Weights of a small mixture-of-experts language model, trained from scratch on English Wikipedia.
Training: a variant of SOAP for the experts, 408M tokens, 6229 steps.
Below are experts of layer 4 (counted from 0) of a mixture-of-experts language model. Rows are named router (the router's row for the expert), gate (a neuron's input weights, with its number), up (a neuron's input weights, with its number) and show model dimensions 0-191. Each number is 128 + 24 x the weight over its row's rms, rounded and kept within 0 to 255.
Before each expert's rows: "mostly gets" lists some tokens that are sent to it at least half of the time. This comes from a sample of Wikipedia text that the model never trained on.

# expert 63
mostly gets: " JPL", " MPC", " Coordinates", " footballer", "°W", " Candidate"
router [109 108 129 149 124 117 143 133 132 154 156 162  80 130 123 171 130 112 125 110 149 122 139 110 155 115 102 133 132 122 167 118 163 127 141 146 128 131 133 115 102 124 144  91 123 138 137 103 167  94 141 127  96 119 112 102 118 124 173 113 119 112 125 145 110 117 134 161 136 128 122 135 185 145 102 162 149 140 100 147 129  95 134 106 148 133 139 138 118  99 147 148 132 115 110 156 165 132 109 181  99 139 164 137 116 127 137 142 132 125 122  96 104 150 120 144 147 140 107 129 171 178  99 152 128 117 153 111 118 130 125 120 116 159 118 146 117 139 176 172 130 153  90 142 159 169 135 133  65 114 110 137  78 158 127 161 118 120 116 120  96 127 181  71 104 180 196 132 134 163 114 135 152 133 153 107  96 163  99 140 122  89 183 116  97 146 127 143  88  97 120 173]
gate0 [127 155 123  87 110 116 115  98  95 115 146 147 132 154 137 135 128 100 143 161 132  98 150 170  98  93 115 132 105 120 139 140 175 130 131 177  91 107  88 138 161 134 131  90  99 147 135 123 114 117 103 139 111 110  53  96  92  97 133 118 127 110 134 148 190 103 125 130  97 125 118 139 120 138 151 117 122 129 131 158 132 121 103  45 133 111 120 134 139  94 127 127 154 136 166 130 151 122  79 161 100 180 124 121 127 113 128  97 122 117 134 141 131 157 157 135 165 147  99 138 141 150 121 138 134 149 136 125 121 133 104 157 149 110 119 139 175 136 170 138 124 122 127 145 167 100 142 123 179 150 126 149  91  64 121 109 127 115 120 144 151 148 110 116 121 124 163 118 146 149 133 127 166 115 163  72 124 135 146 124  99 130 115  98  87 123 173 124 115  88 133  92]
up0 [105 124  96 188 137 125 138 102 126 118 133  87 102 136 120  82 125 126 153 103 157 165 112 108 131 168 134 133 168 145 154 134 122 154 149  97 131 150 129 119 103 152 133 153 166  78 128 159 138 140 127 122 144 134 186 175 157 151  89 137 123 142  83  96  82 143 163 137 141 116 147  92 123  96 147 127 140 110 151  89 114 120 155 185 120 152 154 107 115 130 128 144  97 100 129 112 109 156 168  83 158  87 152 172 112 127 130 150 145 144 167 149 100 133  87  94 121 124 150 125 105 124 138 111 124 113 108 106 128 122 129 123 118 142 135 124 115 126  88 166 103 120 128 100 130 134 108 139 102  99 131 126 150 166 138 120 136 137 138 123 119  70 132 115 127  99  87 131 117 125 108 139  92 143  69 159 127 115 141 151 133 146 124 181 159 114 102 125 118 175 118 166]
gate1 [136  99 159 121 116 118 148 122 165 117 168 117  86 161 133 130 118 161 174  88 108 162 151 112 119 109  84 137 125 118 147 110 141 103 117 102 172 132 148 124 120 105 107 138 143 166 142 132 141  85 130 155 132 114 173 120 121 114  98 118 128 148 143 116 118  93  78 152 104  84 109 125 152  86  95 143 132 124 141 131 156  83 109 126  80 152 130 163  98  86 146 146 126 137 109 130 115  83 128 163 109 167 201 121 121 155 136 139 137 154 134  80 151 116 160 139 135 148 152 134 153 118 129 172 165 119 130 105 151 129 124 133 131 141 136 123 121 141 175 139 122 105 156 163 121 113 144 141 116 119 112 140 146 131  97 158 108  79 176 120  71 133 128 110 173 162 150 135 154 143 110 114 150 119 152 133 127 148 107 101 119 121 132 132 111  97 107  91 149  81 156 121]
up1 [157 105 146 123  98  98 193 123 117 132 107 118 101 156 114 140 136 154 122  88  86 119 143 109 125 108  54 126 140 109 110  94 132  94 127 122 163 129 118 148 133 119 124 129 138 169 156 167 134 124 164 148  76 122 155 129 133 124 136 140 150 159 155 123 120 121  69 111 120 136 106 125 106 128 128 125 114 165 118 155 126 112 101 133 147 120 135 129 112  93 125 124 146 110  97 154 138  83 117 141 147 119 186  79 149 167 162 151 153 119 114 139 127 146  90 142 135 133 144 104 121 102 140 158 185 118 118  59 141 133 101 120 142 109 118 117 119 137 168 109 109 113 116 166 112 115 144 157  88 133 100 142  86 130  96 156 106 122 146 131 121 183 124  91 137 110 132 115 115 140 126 124  86 137 175 117 125 107  99  75 123 124 125 184  97 100 128 141 150 135 124 127]
gate2 [ 94 124  82 164 132 107 167 162 123 147 140 100 104 149 119 157 137 139 145 138 130 150 158 120 173 130 124 123  61 165 120  82 132 155 138  95 145 106 102 125 135 136 130 129 114 154 143 122 146  98 141 112 133 112 122 132 150 106 134 122  94 121 135 139 121 145 111 132 113 163 149 172 139 151 117 110 166 156 111 155 157  89 124 107 118 123  93  94 111 114 170  89 119 120 120 143 162 136 157 116 156 125 121 126 154 135 164 187 121 133 169  98  99 132 144  99 113 150 109 121 155 111 121 110 186 108 110 118 163 168 123 149 129 142 134 151  73 139 145 116  96 120 118 122 145 103 152  93  71  89 121 152 109 148 114 161 102 111 118 162 109 145 134 109 149 156 141  81 149 166 143 145 128  70 147 150 125 151 165 133 130 149 114  96 152  97 125 121 101  96 111 149]
up2 [107 143 133 136 143 110 129 128 126 147  90  88 116 147  96 143 148 138 136 155 135 130 129 143 172 129 132 143 101 155 119 108 112 132  99 101 111  67 102 139 137  97  91 106 114 135 118 123 146 106 150 128 146 128  93 169 124 123 140  56 116 129 135 139 154 149 136 134 103 147 143 181 131 127  76 103 163 114 142 142 139 134 127  81 111 140 123 105 120  93 137 130 140 114 126 127 128 139 115 135 137 135 157 138 173 137 129 185 127 120 196 111 130 150 135 129 130 140 120 106 169  74 124 122 160 115 118 125 183 186 106 170 103 161 138 141  91 131 136 125 117  80 131 127 148 127 122 116 115 107 148 155  73 132 132 151 142 139  95 121 120 147 156 117 115 112 130  99 109 140  95 146 147  99 171 137 116 162 143 182 138 132 106  87 176 136 156  98  87 115 118 170]